config.yaml
n_experts: 16
experts_per_token: 1
vocab_size: 32437
norm: "rmsnorm"
beta1: 0.95
train_tokens: 283500000
steps: 4326
Below are experts of layer 2 (counted from 0) of a mixture-of-experts language model. Rows are named router (the router's row for the expert), gate (a neuron's input weights, with its number), up (a neuron's input weights, with its number), down (a neuron's output weights, with its number) and show model dimensions 112-223. Each number is 128 + 24 x the weight over its row's rms, rounded and kept within 0 to 255. Numbers have three digits each.
After each expert's rows: a language model's description of what the expert responds to. This comes from a sample of Wikipedia text that the model never trained on.

# expert 3
router:104146136136121122153097119102085114101118128114143099120107128089108124125129148140120139066126095148127117134088157160118125122108127151101106110182120134111098153108150123094097134128118163117128111074127103170122158118115138166068130131130142129149165108105133150123158130141157140144121181123134127125133102130086157161134112167106
gate0:124101139136143153159152098128183112147101118133130142125110129158097120139127118153115122144117149126100128075122162116138160130141141129149144130094068173100140165135135119148148101152132075124102084113133113121136114100144125138132098119133147112133130146160162125140137121107108131106096149151125096058115103103128149144134176166162
up0:131090088136115085125126139140145160147109100135132155147121170114147128150138149150158145119113171151091161127117176142159151138120089169135101129134100121098107152162152108095135099150140139107100113120139101141134159111147110113099115124131155144203156095157175134118134143139165095121126088152131127087130122086128115124138133144174
down0:145127080120126135119102128130125139145139106124145139125158134109138133113105129145150125138150124177107108148141129142115170148153140105108124141113130154108113148161129099071149125128118121180122160070103113157139167134147118136131136132119124157141146128118097123122111137124123084118110124101119136144096129168128115067149057108120
It responds to: Infobox numbers and starts. Numbers and bullets in infobox fields, coordinates and track times (5:13, 20), plus words opening a title or phrase, like The, led.

# expert 5
router:100146134138122125154096123105088115096120124116146098120108132093104124124129147139118139068122096149127117133087158161115127122107126151097107115183116135110100152106148121089098131129120159116130115073128103170122159117124140165069130132128141126154169108104132154121157132140155141144119184123135131120135097132087154162135119167105
gate0:132173117122087166088142129144129105103110085132141138147098091133141083106111116116148113135123098155093127125136112129101142101090094069079156111125115108119101126139120075134173120166147156159150162078139117126122135127135161161140153144100091117131113151104134108148102117121127130127108094121128159146115130124126134120132114137165
up0:171090099121130106138133142101138148154199141138087119104152107069123174110170121135095112140156159112183107153125124179168075160159147177124160132131141135121139157102135165138120108088103114068127119153125156115119114131111125072121134121169106142126137132156148135119122126128149151134153124159164106116131145158120096107126155139098
down0:136096131133177100119113104131108152109144141156152113113133137132103164109183098126138121132114137086101164106122110164141115098102089133154148122124104102147125139097112159199129176109105119143134123149140132117104146120121101085143100114177131117132115166143127101159117095151119094151134138168142137150142153157130119116092151127100
It responds to: Names and foreign script. Place and person names (London, Pakistan, Charles) and pieces of Thai, Arabic or Devanagari script, plus coordinate seconds in infoboxes.

# expert 2
router:101147135136120122154096121104081113106119122117144100118111131096107124124128147140120137071124102150124115133084161161115124120108128149099101113184117133113096151106150121088095134126119157117127113073127105169117155118128139166070128134130141128154166114103138157123156132141151143148121181122138128125137095131085154165134132166104
gate9:148153117149135130137112081149126115064135179143118139164124142130158169133143154095142113140138140120133142147101146102149143131135125075168128157177110136093134112166157120098133115097150150158116150101127134115146086108153130131130140086105115129161149169097125151114090107111122131168106122110144099146120090106103095102106112154106
up9:118093139156130108143127157144122111119125149131120148153092101130185106147115109151139113123109134098147108057138132176113137180114113101112137103135095121122118129133125120139143112107113123176165102142090116113092113110131133152134091127141147073139130113133152151154126136150129181107147144112141147098154135115118116156101127102138
down9:131129107153143148165157102117147102161147168152101148127122172124145111177148121126146094141128119120130125122103138139126143150110115143159143097117112147126097102118082128189127114172149138174085102069149103090102110156091110150120172123120156084144157108129141119081144123087118127120122120142130109129129204088123132136109163111079
It responds to: Determiners after prepositions. Mostly the after prepositions (of the, in the), plus but, dashes, month names, and middle pieces of foreign names or rare words.

# expert 12
router:101147134136121123153096120103086113099115123117145098119109130092107124126128146140119139066123100148125115132086161162116129122105128149097104111183116132111098151109151120090096134127116158117128113074126105169120158118125140165068130132130142129151165110103135155121157130140153142146121182122136127124136097130087154163134120165104
gate0:111148120162163133143138093151129156141100107168121125109101113133151126058184108148149139121162139151072172160135140148114121126125144164116138110131151152145148151131122134162134122138149085068140172168115113104165118096157123132133129138116142163107144095146125117118068138117113163126110105175133094131177086111088120138072136127095
up0:141140094094136130109087089135121128161155122092128115105135108156141108120116129085125110130118112151087074141110119110131137132136110088146123144135120147151106099081122133141117176114091164114142154104135113151167133138149115136114081108092125138116118119104135130112108133141117105151148138132160178180137112092106136125128151141134
down0:116140114136125135120113137090124127125107122152175132123141139108152131150090144174119093131102175125138130151114138133112130103064120123151159092141155154134099116141167150185133144096091113112100155081105132111088120107140129152109123126117132113132106161119130090111128113145097114130149142131120157177137141086111112156150181084110
It responds to: Name and word fragments. Middle or final pieces of names and words, like -ung in Cantonese credits, -aging, -ag, -ation, plus digits inside ISBNs.

# expert 6
router:126122096179144135101134164127122101138149108140083157115157139163107120129128123144120099151121155141150134136144092088095148115157125102163124163119151108125141120132111137173156152126105115134114120187124159124093147094142102099175160152092111098134126113145155138129116107091096088099099091106133163109141090089139116130117108112123
gate19:151130129110151113129138137074133147144096168115133137109159100130101152121125152124101133118172151128146161187142172164176154155123088139144149166126153147141135160174126177160104150159153112158153124132127125160128094122153123087114127106144088132167129146088144134168138150130095098109155117132108168086105141084116122118099143109118
up19:100117108139115090126125138126098141141073082130153126115094147151141132143152086104140101140106124111091125100127110156145107118159096108111112094136132096137132102118121136151117124118117122116120152118138142131143159085146103145158163126089190086067105124125109121136106114116168160179089126152143109137174115135099135150144130099091
down19:106133118147156132094110128142173138089156102123119133140135136128133121110130084108117080169128147111138079106121108126122093087109132158096187109141125109102106149104113148142125128137126121071106122126160124133112129135115120130160137119106166140089076130145115116132096163121130137139082147155152082084159116143160139175113174173129
It responds to: Line and list starts. Line breaks before section headings, and hyphen bullets opening infobox or list lines such as Kingdom: or Born:.

# expert 8
router:112141158112113132130110142116109112077120112123138141116117102109091155106100144097107123094101124111119137153106120165128127113143136128097148103193134122121088166100146104117118124095105140145157130123096098148149103082109179136130109120155149106158148134112131127139163128137167147110120191154153157104131114143108135158152157115125
gate10:159122065193126141162130119128169163130134118134160143154131140145126146148134127150105066145138148120094108087107130097091092147159179119130138131132115184137146135128107115139160141125161072171085127170111144124131089112144104156144130141106122118156110167134129122133121118081167120183106154108097149125151132170127112124157146139134
up10:134165178079097110118116146160121100142140123144118116105110111137131099109100106121144157139138122120135088126132129145158149130099132141159151156112153118103068139120121151149129136125143112099153135081168095133106182167136143133134163105179132142112158125101115128125125112157135138098138100152177134114122113130111177183103155109100
down10:109091183162097129115169153099144099141151123113109106109071108154117089100181118104184138123095133158156130158155175120136156144132128135187172115147118118116131105103112140164137139168136154088122138092149130108167142135105110138114152089162190068118132136146107106135087128157149130079099138119133152097087161102115102140137165138148
It responds to: Headings and field labels. Section headings like ==History==, infobox labels such as Family:, Binomial, Directed by:, and line breaks or closing punctuation ending lines.